Below are experts of layer 8 (counted from 0) of a mixture-of-experts language model. Rows are named router (the router's row for the expert), gate (a neuron's input weights, with its number), up (a neuron's input weights, with its number), down (a neuron's output weights, with its number) and show model dimensions 0-95. Each number is 128 + 32 x the weight over its row's rms, rounded and kept within 0 to 255. Numbers have three digits each.
Before each expert's rows: "mostly gets" lists some tokens that are sent to it at least half of the time. This comes from a sample of Wikipedia text that the model never trained on.

# expert 5
mostly gets: " in ", " |  | ", " In ", " April ", " October ", " on "
router:107134108117128179123053122058130180141147138121133158090130162138140149120076111174143128152117088113142117149108106056164129105141182089119136114128137125099089121132106100124094137142075084180095121124081113158118122130080140122192128105134199099143150154106148132074166029137086046127
gate2:085183182104098130135106163104194184132144167121090143145154158113131113144116062162101144133079102126077086122091115102135125138147110169129106087123141110131098092122155115128083141104102207080074126136161151092102070154122100059146090065093119103130128133183132106057140104167165133121
up2:154070111161111113120159077126086115102145085115149134135095131186091164090152112130115121153223134166156150128158137191134145103148126128135104189107155127099075144078142155147187084159210084128157140101115095176081162122164129194121135137091155128115077142139152148163111136166148162166
down2:141138096184154115170120095118093107053123090088124135143096107152168120160077120122114125133161106170135128138176127119128075152115115147138135118159162118097151213082134152131171181104115058057152145097101085114168202144182147142149135130086155109162118131089125173153112063169131172141
gate3:093140145123102130153113136096102156041150109133077143163101163124148149152180127160174107138134144130192089095132157161144078148020106088121091165107107129074134103098156140102115102100126163074129119120153164150102080182120174131132144114176147116119129120091117165144172146107092197183
up3:105113133169136078139088140135096139117209087132199135128064188086099113166122140109089137178149087147135094148069109085138137111131125132075126073104097097099075125151134132173130099046148207135114099175140115158111100156168135116142138102092144104141107084116098144161156135176123139166
down3:111126152128177115092108109121144132165166142142164139087116193118111126145083081060112069091117076092059164146130099173147140122124176094132143158099134105121105094128145151111114113144129108161080100097125128103073098179160167169102139137126195114106146137107121123042116181108214099095
gate4:100134147117122102094069152091178149144175136071167143137126159144116197145157053141161131124093127165113115128133170146111075092161138132107116077075092064111093129159139129098116116140127150146117148149135123161068075093082078175122166087141120092123083147109182138039124113118112085107
up4:134090150187099112117166109130101139145175141098144132142138134113130127170091142137129136197130112198120105148103127104117128126172119090117108100080060138106096131100132102041111095079107027117109125127086073144150131166108097176184104141159160108136090145091080147071158120147066149136
down4:116107088103146169138163106127133141133123137136135174111143122143141042170064055140133140090116159083151136151165108189091181098120107092155154158153134190155087099061112186186132140152127127099175226102126101149145177094148126145138167143110145140180154136125112106158125115120171125127
gate5:177136125078054132103127162103082109142154169120057136108172090152103176158106117126101095115095136096045110116123107119178132146130177134049108175118132146091072131083120117153095190119128150136135114120104145142128166053119183125132111159128139099151157136207153117129084159131156148107
up5:131147108187138086119169100135052102109048107097122109086134116169108147174088140126130135131119168229165130123133102168091107139132126121171150090146153157080147104111124131085134084108127098072127127055127112142119155085093150155087126146124134132133142094082125147198136097102084112203
down5:167137180125129144085089190120126083186134119182122107160169142132157153139104126136129049153163162093144091088101137150184155121110133147120177151041110122168158193115138119173139142136123129128108079199158077130082133098153115145110149101105081111127120195085145154074164110127128154119
gate6:110078129149117132099067101086149140177150131088103157097084099193124105176080103101174110174174090087180132105118173038153158124133151133143169118128133138143136161211190139131122122106156141126076133107110106105112083161105141166187089134128159155163135173167097157117167111131113118122
up6:146122109051089140147189181158146137095117128149146104146118128071110152139122131109179133124115144134087158149084147147167174131148145105136120111121212091099130125134117057127078129161062182147139096159084207170137140161140116074108114084121108166138086176121135138145135140048154119167
down6:195200064119136090110141150160163179110135108134114144114132136161097103112122110144137159124180079056131089148143063125093110152089163087130173094137115146207180102126106089150152144149077118060163131124135178103120117071088117137146069160146103118134145114097112129116136173119122186106

# expert 6
mostly gets: " high", "100", " north", " south", "200", " low"
router:138102101157171137217097107020146139110170148135172104139138113133171144134116058126080124163126164104113134160188116101110080171160145124130135152133108174097138105137084120136127139158138140145082098115142163148100187138145154151084143155064100109161138106143070101116127075179081162154
gate2:130126138128115191113120146102182169088160160112121116090183190029138159124069133110082152123098072161132159123093102147160151115134137128147110169113127109198154123115098167091164100135156144158064120083049073084127134138123153173087098149149130150123073143136129105152144113119116157087
up2:166092165061123104145167115061141128142149196109100128139157094119119148142090071154103102142096129098118086146155118127095157148115097188138141151115100134121061187109090146069146102171143122128116121080060115116150173110195144177116125150095077101154095165126150098079178130185143109146
down2:104160178099119159167151162104146122131106101117155173118142176087169099173097134120112159111155105114125118100076058151128122104119111147133089146177166080144138085135150117159146138084139102177062109143174150191093165178094146175139161123136035160113087137111102162122057154114167108139
gate3:122113136078127130119088152079082088136183116185116131138138106192156130147134093142127125111125166132124127134110130164064082133174166152092103097123173153192133131120106179168112187151104158184097102127121111178080196144065157161187135152096162083110185143167097120097117120145115171143
up3:097141127181111148139126106087146114082120105107087182204097140152130126066183141126167090121128148147151126147091145107155122169108119153163120135117111096039140104174168054137083094119171095140118140147176187150160094119156163136163062108104094112114149161113132192116088139093166143163
down3:182126165158099176131147170138127176220096149116170139121161106156162095124134091149121137174122121179061159102124099114090136104127100114072078081111136087195161145064162124120160153121108146156175166103121047106104147148152152133098143157176162085144150155127162106143159118122135084123
gate4:202139164150169117192116093112113129118143135129138110167156062141179083149090118109144175192168172138070155117148163103122143122123149112089205114065121166156187123139116079099139138118129080149120131135175108174124165081166071113109159130123146106162136125179139092140112063137160140142
up4:147071086126154129162090137079176122129127144111148120124156123207150074117104155125075137157128216117100135135119158170133128114114074131079178059111145182150114079160143165117167170127112145121102120026160159120083118113134154144091116130128120141156150153158153098136107105093056148143
down4:091177130137091118112103137133178139105083178133118120188130145123174100076167152106194136173187151191080102154114135080145164105152076158149071078111143115103148129136138112156112138154095142114065137122169170113187104121104174073131087153132131153164188148142117152093113164121075093123
gate5:160090116127154136123174178108183140086108130163146154071143110204118140115101127133118154138124154146134120150138127149112156142124139143138173071255164142124175156139098107146087160111137113139161116200095156154154164100145060137146208109132149147167135134120150103145132077098122065157
up5:086169094107142145149126097150054125135145106044108082179085152154117076161095139138172096170127115098159170101137151109173128128158105160129162158155180127136151079139108145172089170138119095115126127171163127153100036080120110149159121135124174149094146176104186155125151103132171148088
down5:068117196119138121099144151131136109116150151145083143140121156068120129105114120149141185141162084091110111086095100193131150098199148098113157144142091181138106183128200083133131096183082099168078124163079160050159131136178099141172130107119126169163170150144140140109138140139168123119
gate6:103167144181150152130014089122145129107180089115101159104139117192139198111128105082136188140150114159109136167124090091141139125152098097111148153104156144172154202110106167152128124149131105140087151091078184142119146067132091152140063153093104092123122139117149144123069134135168133116
up6:082106161091188124087129137122133089187106156133157144137152075079160168110096066154149164115112184100118173125142141150196183116121122106092170102077131136092145078105138070121126073099180104136113154100084140167192130093134172109145136102133149139185119116125119130096139155201134166112
down6:098135115202116156078151083124109115133140107135139103157165120118095115149092133080123115135171103161098138116173090131035097149133097069152106131136078146140098094194074143128124172161063126138073153132135139156123197098099106117134079112117161155168108150070098073152109132076159109096

# expert 4
mostly gets: " football", " No.", " league", " McC", " St.", " FC"
router:099110072196158144091085141094193150117155115109152185141158175137111122172102100109102092097141155134129186131152180074091050095173135145107129079105124102144147162146184127095093094072137165146169082111118124100141152086129137168152156156135127094107116182141091127073134102156107169106
gate2:072128072177122136118117134108125088076129190157130147167126140107093097067139156098148085152093100125095127139115141060095143152163114094143136075218118132122141133091177152062125150081114126136111116099087164092168149174163158107155153160175212133115105115157099128140112117137078166134
up2:165129187134117122168114094140087156135056073116128118110120105171103142140072133146128132086156111112107082156143062170133140135090150161170164143077102084079095117158071102172140101142140145146054156156113120133164122143085147149051172143147133184164104079138153106110118132185174151137
down2:126090066129155119090119130111157168170092142089123094128132150158106084092083092169148133053185122093096105190108144113145108072132105131107103085113169124070173199098169136122154159157117096092212141131127101117087108131081164126173126147186129111150154144134119126148122148098100189149
gate3:088119112138126098126065192086101126134123104155082149030133168091097155118152134156125086149135192109115136137138108165108122103121180153111114122161161168124168112073141134151152124105137097117104076147101116138135142127135087143162079069123160127166080108129065129101210177137159087063
up3:109178053115146200109105145101101133146161159138122125146178110095136166129188161118186109062141102179110125150138197130121136140156093153083158136090150157126174134173146203125060132095166150132129082164150085114110102142077077128151117130164092114117158137151128183148154147158168135108
down3:092161129114099120161115101103151108130142111144131184108083124186137059113174149150141127126209138150147161079119132114078124133192106175096151104096084190164039163165104097118075144210173100158134168109145124160157138107115120082162135147161145121097127120162126103142116155160099137159
gate4:087065125193171116091136135088182124162154149149105166108171186099146149144130125081106152127097098143160149129109122097144142103125130136086187148091118115110106197140177099030121109139137135078170111169140105143121171133101150170136187075112137120132137109137125164051079099104091134101
up4:160105130140144145150148119087116136124128170113132128159168097158065148136154140163163122116124107092152101120125100103150159082164167109144166113154132091123130184087068140131161089101195073096126133107134094148127128095116101159147230065158107096204096056159184110099160151113087124145
down4:127143128166111120180115132137095109096140087121127126118046149124123147143088075087140142141138100080167197152137138200096134100109166136137123108179112124152102119085136127168204178136028126106112104133157173095143124121058071170102179140130095129110149141100079090111149139135119097098
gate5:132111090118136197133144131103137140049104073139072126122166157193067097158123093107183106116140134163129120102111151145066102104129180154114105107169070106096117123076136204176124164105135177113143131147105124152144133102167089114118155113140103157108058155115073124095117100119095140069
up5:101154137106127075123148115130140171102183127139058134192101133155120149144158144144143105167157161096085111150109140133133136184153121111120063128201157124098170058118140118126159125159097177139147097148141135120116110079162123107110146133140199147087209117091103170091070165121174064160
down5:131083116159135137091162128123134114133171094113135113135078070158128079122161115141124110215106126124148146126101115137145088120058112124087119076124145144122186139118147139104140041221128147085086142146182117180166151153091122091177158131131134166133114168120182094152111112074069105118
gate6:109070119162146170109145128130148149110117137179081170160102068104095126104087107083135139121147141162157179138090163054133075081110179124110143088129184138119182186078190091115114129131165155142171138109122175111180083151139152108082145159160111132080094158074115124125173132139110160151
up6:155145134056155151095091133121134135112176093146083111141097160130146132134189142117147068112105096106123067117129179099122133115140093105112081158143118077159171101068139166095150141103186157031134144114167086106112080141144164162171091108130090041147148140113097151134148161173130135120
down6:157150145124131134147137136094092133083132179115157170139130171099103114186098141063103191145086173119174131202139081134101082189140114107125162145173170183141120117137094163089171122106118152117171167090123105117162096173132092154143154186142162120132152158161111126194119109051110141152

# expert 7
mostly gets: " Z", " Y", " Al", " Sh", " Kh", " J"
router:146135155165214168193139158088168210162116148147104158170125100114138092153105072127164161164115140116160107091144088134204111095137098185156138156113101153164186102084127108127136129117123144102113082098088151104173159068122115112181161134122120161162149109161168181116144147149126102137
gate2:161129157132141123120119106155102146169172168075183151096095082107166070110165106122133192176150073127172111185146125181147076081106104124083167144132168172148191119139134145081095139128141154157123136142063179110148183131138149083127121128145140110124123123122206120119074126136062133150
up2:098138111128187139118104141118146134156094127103084152080129160121114136163074126162112151136062128092154148103114124153120152116125135091123101126094088124103094155143093076201141133143145071168140144150142151136060131163240116180119119068148126181108138118171064176137058129118155146097
down2:063124099132149145143131172123190194147183139150158121135135124102123181100064115163084112138143143040151096146131152141116150152084137107107086114120194105124155101112165138169096090078150136082104131110084129135118085066081134157126092116178127075075105147091135109143154177166114089142
gate3:094134132124138067161131142147160144129202151162118098102148112183106106137149116090165134148163151139140102071175156114151164140105144129132149156142147142166127108068093112091132103112125118084101117101109111097189200160128142056155167156211140175202134107109120123153171127137044132094
up3:124103143120130060128115134112102142156106114138171073172101072148179107145148085104156116160151186202105101085129105090145091100071115115112141149141129042170103099123129146136107110215126181154091135109154132132134150176087080128120140195145092116169089135150167087137135115183112129127
down3:072068126164114089142168143094099163102138109175093168081142119110156101103145160167129116151206202159170109097123127071116171090113190081131162117121144124115138139123142134115147129086162139125108121100162093115067155199134133150125097121109117134160164181186191180107131169091123116122
gate4:129129129142203119182158127114132188163089089145117100156141047164091194099136137057123052100093075158121099130116151124152097126137141116138087152072142115112173091107175126102121095127147203141102101168165143146160110164126180156143098163093137146138111156194118160125122140168118139138
up4:145133155126090135092160130133084150143121163067148104135093058100176104111162086152102127093149116145108157150052158076100108149090128128083153075113156088174130088163140175142107129168070104087105182109094153169210158162177150158119124138108108109055139132159107115146113142135143133087
down4:142107117163111123137129199137113144117085086136101082136179122141070084115100121091127060143072117135143061125136068145139096096153161116148071162071110153131147094083169073122106071098153114148149097099112164095085173108088098171140130145119064140140172145138063168141129105115121090132
gate5:083116096109122165138146144158133124111172158121077124086145182139123078144148132200140184111182123035124118133198119166163166139141116116140165133133111122152066139147161190092116107108116098097123091105133075059150119151082145147099121172126156147154062157098125112164073131100083124136
up5:158103145156119105120115133163107200122136081168183141157094111128111111118169100081145118153132111124127103154128093155176064086120095132167167183083151166105156090120140120083153112143116170139087122124046117074201173131125090107106144120100135145204155175156172138076133142073145129158
down5:092108113079121106160129118131156064194154124106106111073162117128074173118200152131097186121116166151130144197140128068149134136143130113192093176118124101142151084125141130087193110099146166121106179098126100126113165087109118129203139173153131170128111097125194148176118152135124167111
gate6:161100103118154129111133131115135218115135106113168097181139060120143127167113102088168095114153108147136065091138093164097088131164136111072122115127154071083130094131116108077134140106126230184095151081139094105166183152106141090142122152128136084181143151129198131130140113111092135157
up6:115085064114123130160083093104117159117100108147081110108101146088145088154121132161145205185175102122103055085129150178167126110123128091145145102076115129111137136102125151064153126126118140135077173122148096097205124114111146153128166097118187105179151098107183093115090120119106086191
down6:134171102121069118216142125070172069135125106130060109133116145157122121112093118128141106091110131147139183120070082163067119123124142109161167100184156158170129165085154149151138124123111180128153166120163140135146164109139194100099154145094140131092073102150129110092198085179149100108

# expert 3
mostly gets: " ==", " ===", ", which", ")", " they", " we"
router:147098110132171181184041162084156168103157177139114047129126149136144131115121155159147116187106151124077114138136106131130150067095123187142185059168073109140159183133147095102186112078129161109111081094138099119122112146107102132143134109092111090115085102104128120121118150150105075148
gate2:090216103173115156150074104151107143116152150090112120135145169147162106140075080174091168149109205181146168175152078199113118148096124136142123161110093108144134065120120105164090074089112122116116105143115134092141137135106114183095141110113093097097094157097113210100113107142155132140
up2:146109120159146127198113116142082132171152105137071068144132168163130150104135160148081134163192167147092155159146112114099135164094124174172138110097108185086109140130144095150099077118101145132105115119119092108195110077127074128090157124129190117177105138055170183080161115129169112157
down2:130118128115073138147096128177115077124157198030162073132102092107161079127169138113138094125139095137141123117018105114186141166153106118140140177104123107114091096087104082121126146141116135120162113107143159176113136137129169085099076163067116101131129102101119162105071111091139107142
gate3:135137100124118097205122164118146111110126149105188090110154103109129091165119155128159145169162129217104152128114095209138102108124172149071123082158090117144112100072131186158159073108081145079128132122183148136156159153129101094052131160161117095107134112148126155113099177128082166110
up3:173145152144157164168092126112074151104200113181133098151135128098147164171142130135168122163151146107113065100132153154112137056113146152116085063109081141121147074095032113166168124132088147102102104154132118178141149084112118099118140132154163080139083128107105098102154152156161094065
down3:113107159131171173144107145109107151100076173089145077123119181143100087112179155116113066065163086123122159166123090123111164122186161119134158070174089150099125149168143121102133123093170176147058181169151084133112166176107091161124086151146118080154097088125112094078150131109124132114
gate4:147086097112167129145088119116135120069163137102164092106208140140122215181151149188133073133107073104159126108098155082106160053110147101180074134152090149108134149098118130176138110185156118159123140104077118111106121132147153175150183129098133136196126134127151170121087128161112117145
up4:178109143164093111171170085120107118101141163149119143161119114157074128034143125108136131034118162167165153118150150095214113079050147146108136131131153081170119171143111162134172132117114122154145128086135080100108172168141151126136098102197124092120145130117109104160138113088159169146
down4:118099142064117139117150175169147051169118100108134167108103164137070160158144114139116161169058133127120115158112125068116101161117171169164146126062115121111088157118106114192132123141115164150127095147160127105117085140160145147141176111197101133172153161179149145046128095098146066121
gate5:106145179157144089142155186135136106104118144216104099139092131100129127069111129153111140118088149134054121170126129099116125158104147127135184097034116095050134078173159090145154148087104143118092098096091102134131122151124091092175124142140111137124068097097097142121114072159067104125
up5:129177139192154121165206110159107115141153119164116130163058127150173102141089133115150104058123168082059121147098109152170130103120180123150121158051141131110114139190144137168200086100131170096090131134145116128130146155128125130137100117207095148122080107118120096104136128106068155103
down5:127173170107107164122131134143119090119092119145137090043109173059173072077150136107168169087157108127145118089112051119105136119101128122096096137105150176161108119170068155124137116084120153118108112080145125121128080171123075119075133180163118178090158116182099078131093112146142097106
gate6:150181153127160145165181113109125135151113155109093138133183158088120094101108151110080114128098146118122126099143144147126087152117172124135159139112068103151146186128124112103171147116173107062139087117202120107102158112133043183128028091178153097120158124205163114124116157104143110150
up6:108161144093100092095189113119123155118067101081089148073114105135089069123213102152117144145125055131150150153153155170146126166109146119184143108141169108181186128115073147091094162114076136146149146215124107182169100111119116153148136152099129164132172109101108139096127130098164129120
down6:090117152113126121162194124105054150111140125157116161152105136090122085100135089101146147094081134115161157112146141146162143183169096153090136093141089089113104123124114089211097125149110112150160143147122192175145132126160072096125128157187172195130130092163087091081140074078118069123

# expert 2
mostly gets: " un", " (born ", " died", ", he was", " U.", " dis"
router:104131114129158136154108105110163179066109125164081085160119120158154081111128093103126188104145129105128108138057127113141142170140086157188128158112115089139123109130114158093121209056109169100205098117096143115135095128141110133115145097159103119107116111096127078114116058175041130081
gate2:112119101121121130104108115091110168092175099148160198052135146120149119111100103068079129108102164042163122124135118135075143117138074102108200089116109151184112151024182121112098136161115104071118119110133115131141174144105121113138109120099080109099111178153119105141152158143131177130
up2:148135151133084125133173135114145159152086193107154125162060171172118133158092102151125159153167115137077136100159096125105095108066114131097079166125088162115149118135129118120139118143102149190205096168129116117167182129102108121131097167136112105130106061055144125042145166114164175160
down2:156143106140163102172163122083109117149158088108125135105116102174120122120162128182150084062128107123116169155123148128206138113115146085178163177158178105178083099212165092166119138091138083072122097145113153128166115187187127156107119139126127153091134133156131107144155122129035114109
gate3:063107168176140138116150174125096132138137127128149119125120120125138134163110144140098154198187179150049078116098204044190101125115112093108130131139143172086123151098132102134152168167178115151107112125119111144130104112067120071103162126121106178100140129165103103125143038144118122159
up3:106162121116120123143143118125135136147121120134097073152159050146128105094144112186180067077117101141111109076138202145126153141147080130107153165113079148127104144095113078123136034089167121123117122144127074187195057117103136166183134121159153113125144109129054169104129144121146119109
down3:122081122141127154123104087096117157154123157098115088116107165145149135119089075105174129100140165201164122098136147115135080134111042126151085208122156147126125165086162068154137137097092140142069124089129069169155120135159083165118150127142077146140147206135101119114185140070151156109
gate4:202153168111121100210149108121122112116111135192129072139146072150135124136119146084136156113116142102109123209132112091107095199148063131134208123123084111104138148144161168138081211137079082114153124122097159107110152147111115148155142154114146134116167143136137166159104100131185171145
up4:153121139097128105116064132138154141153071142105127130106146097155106205141153144075122199149144141134109131143120210155084144144150080159185129099151145183147144072140113106119154174123105133086126070137080113093109089156103097226103085119102086134141085181146165140141112134111125092150
down4:121127160153185136092159168107099063090136137121077090138123103126175155169128079112130137118098118082150114198106162072115079125083168083149152154077120142124097098108166111152125102131134091050134103111171152159100079134120176134142130121144193109181122142168093138163157143072180089144
gate5:059121133112104120129085132138117127161136149077144092132110134109142132115126157118123156169081163044067108101141154124128127074163176121087169161118110160076124134182159205126156115106086077130142119117081050078107119170113113172106133126173139126157140093069123126091185183125102108141
up5:100117142121146098114176136128105179121220126129094160105169137128121166142097141061116136130162110160147068141156178134122124067146162112077150093161118151150161176142169111121198166173069109083088146104086116146070144131183150105147126145107144151180131091128084131173146094131106130066
down5:187124134090091060106177186170165144074085154124117101169150133139193117159168070165121093112192142111095149090088131141122116130095090129193120076135121121170126105139176113147107106128131143090151111122126109154160182125187136101163184151093106107208159107144096150163129130103119111130
gate6:117128186173193166176129130093156142109110106142142079155127127065199087119077124084121166149101133140095085152127111157098121163150075137102138138113128166098123142080127119145123144090072186077135112174195147101135136129147104154154167078093172145089133192131119211136151120117120146097
up6:154129121129105142165149135135120148160144130151131080157168137211089105072106097117138130124121128137081124097116045077111076133114132117107181132099168095110144083127170076158103069151065154162113152096168134162137198149160122146170115100174059149121126160099162091098073149096108134104
down6:154165105101115160130132130113085112110121077163120172045114139183165089138100129066121167116091085159076141138138060096100103144121182101128094165137122172078133125098122145159091116154155129167104143137123074118132135128094072094143127104081113147127171150166154139165072135058120054161

# expert 0
mostly gets: "end", " design", " sc", "act", " port", "sc"
router:204133102114127137126107198093121105110152128116121134156111120180096153116108038172064155175118066094082099098146169136109131110113128082110164119185119119137141093160140168091148131159110097091195064133144128081124152169151144097165061122160123179146141109128171118137122128104151171157
gate2:095121112160079165111100112124128135127136097190135136156168117155106139133092216130124112145140125195118131177133099080106112095131201130128173111164169104097093149163058125090127049160090153064117107102115122155142111110120128152129180177118139122036104114117146073162114162130097136130
up2:123105115156102146109105091115091142101166149156094122089087157093084108126106130189165207145078160118083120103120136135131115116076098168106112128139126149095172106114132048150127144143165141147117119087166102149112126145147125087125181057096083059111135104123046163136193107166146083157
down2:159157156113133120133148096056163072098183190098087104124109145182178143165124176117132153136079154169112127132102118118170060132124108184144109114150118094122100148157132123069107115170090149122116096190127138117198147164087130175098145119160159088153065144132154128158050111143142151121
gate3:201139163100140162144141103091067119133090136141143184167162129098139120099144110149122111157170127172115186093096109118099055122091153093149167132136094168112205112159184115116153138143160102114114137100092183134104156143089158138172093116171093154093074140126168166141198141133157085090
up3:110086141140135121136144146141127115145150147100154058147145109134165165182099092108136160152109180172171037120153143116140100127098073179129148147096120105134144129139142088202149132107099100097142156112076121161117133027099107140124162214123118173072115184110134143089161133108146114095
down3:155182146102143057131125178112075120051106185128135139141092103142100107119144130144159112158127131103112165120076088166125111077159123164159105154107164158112134166129215113102093165083143138091111118181086105155145135098116183097105075116137166159167090159148136150146060118085127107176
gate4:148149104109140113167105108103108129176175192152145128149137174078124051105100150093169109082114103134128106121143205086211126148205156112113117141122079091151135177125148156121144133145116114157176106153171179059122135131078121116129134140150183154132148147143119162113152133071129130059
up4:096045123198147125088135207134166164128124140138168128068183149184180101078142134137150118119127092140186154136139189161113125131100148089150153130142167172112090146083116142136159168130176115062125086134143112128110123103106160119073080153143142173136112113163133113158159131115187179122
down4:204122172135176120132123098107139152126162187129160159113145138071151080106153145099133102113121144134105123074181083102142174148087106176161129089091110028136151115110112124133154128123211123121103117142151146120097110202162106147178196118147104143173100091146140093108162161147092104132
gate5:159114118119091147128085161127087154047124145126083122109146181136159089132074123069125164140106090136121149155091136077134190149129103138138128163096070093134136144121190160146176118080112113125108075102170132153144128173099134188154119133179129122162128143039132060118150171092172138107
up5:160123152114099145131178114103116188061105078084067125126118162136042120155129130121131116128147177169138152129151102126104127140132173109156050155157129109104044140130158078074110132137148131117132104133159106129155102159133085184158108209071122113128110065133173110143106122123072133147
down5:124167179119155146120168152094160100107093137179169117108159037145154144115107171109133159152093116180126128137156160149158040091174139168192178095102166188153153168129098134122160138094083136165134129132167155136079145126089155133147167150134102125115127149145111094090116108135206129082
gate6:123099121137155200159104121117124089106177157142192135103129194162130096122143201127165167142147094171100174141121116033090148114093154115169106115170183137147127123149096129092184138117139161135096105188132097151155157113112194103147116106144162112093127143145096068117158168071127141160
up6:120130130135104128113144136120100127108101118156157171083169169183130104146086164135113171089146185143213105177134170137097140122116162138076132194122097135128135158157168130129082129099115167187090116118091156068111115101184156182151104131147098086193103121105108076117132101171124116047
down6:130139125156144123170165126089109121110099138145093139132100114182113185092148161187137127135094084120118109101197154137175058072173133173074068110110099141166117162119162091103093162156133100174140128126156139169179112143072151095190212124137165101147158137170115135118112111103155172140

# expert 1
mostly gets: " the", " of the", " with the", " by the", "The", " with"
router:211146105196139163191116125026118131138170160156100111139101105139077113051127140144149169117089097132122167072148131119131097114094121131170124089124104101109140138130127130115154132136033175125123154104136097093158165112128091081134110099186133139096097147123124138139176064131152093126
gate2:164155125129088115140122147134121118095106117137128161192120143134049144131166124145091125105129126140140113176197201187130157177141080182066144138147115095140141119088109169083138132144170120139168144143142128112138158083138079169082163147171131087140107163060191182132122133072092144082
up2:141104148150113138097098143197125131153098138169144145079116089124158112153076121158121190108134122190081161141092112149107168168105165111143167085116155165174129178107135066118171158173091119127103117086133034097128166097100089162116141148124166127177081135134178107127097129182102105078
down2:134121197059134129075137135144159106141092105154106005142177167139199153150122106103113145108176136094125149129094154128146128139158131151147107159162114099170087154124165058164121115119089101158117105096121105171127155117153149134157138068113105125178163136117175142089148111148064139083
gate3:116090204119053141141166131103109128185130100181165134087125136179165090115123113151054105124112124154126137114123133130151113123097053128173145145140132127088081118113178146100148096047127181093172132173123144137098091180168162105107130177106100142090117142068111119099104109135067149112
up3:135123122124139123163119184117139146134169114093163089136169120131075087119154098121096191141094064107098218110113101149154138122119086171113126122176128131170137108062141115073117129131133136115114120198112128098125102129181081139152074178183074135129066117131183100098093192167109134109
down3:072054159162082136095136155113120137104153165128159078082128084107092129114129129110175075145075131122103149133122210128118164140046052091125121124100142147101103165099124110175095083085116163146146160138178186104107073174140163163134088158129152123135166134169146133128143125136100129091
gate4:140182094156099143147158085129081086085199130101197124107119126129188129169117127137122122073085128039106121127117135105094103123140129151125110131132154216128094137179200189159113094157046142120127119138120119139130137141098139119132095177116139121157125160145112172136182095147079089133
up4:137168124078118093121134113122130105078166068090181154132104156119150176172082118135096144129097189084120107144122127062070108143169077073153149161110111167060105168152167119122132140129064153148134111076108112151150117097102084156122159164102114084159132087099085144098103082105111089085
down4:194122132121120130119177077141077098111104081133145190080132159118104130145103158184112075081124109123099151089105163136130146142165143106100124150121130150069093136144113173098141122130093124163139062140184131201191131175099121099111100137098179094112104146134152093113081047113086123175
gate5:150135115125109116108118139114088128114170101107146117120198068102116078110107107156130161146109081085143155138080129104131087152180088092122135098161084125069133095043176140080126124132111090126139142110099140081134073073173100106105134124130091138173141130100178108159116144215112156051
up5:096134164101129144155112158181138121125085137113049159039119127054118136165134101117123106125154101159093142130153155083166128122149131064129106076113099091133137149213137186148149131126101148162097118093156130107126093078070154119142133110141087176133141156094106096122109140031106093135
down5:110146127141174136087141129104159139173148101116120125100133123141108146125159095170195177111146080110080152083132123103148172103039160119120127154119121110144099091181153104128109116182140147131161148072132141168142150172108140095144100081080197031088100140057121158063138131119124140143
gate6:131070161094070085217114165088127124147073171124071142130107117099121053077137145122186151136142092093169152101094141123129133106106105105106121078094121092123128167135067140106123089154108191169102102124133131106151100149090069161130117127118120192131120092129134124108162207146125135097
up6:127125158147182187105165146145129182052149132133151122118110160115161115132135103153107138131158109207178069118158163142097133151084116090175146131111140084122157142138134141077148144151122089088148153110122145109117106171125144170125069164095093094121155154134132066107059091147094065044
down6:138168165091096129127138112156205170067176142097155141109116146110117128094149091203132097116136117159144200087146089135115094125108115144108153088179128109117188120156096147136197176097135086099109061124129139100112142208106135137127170142125095086100129091087152094076116145108079159124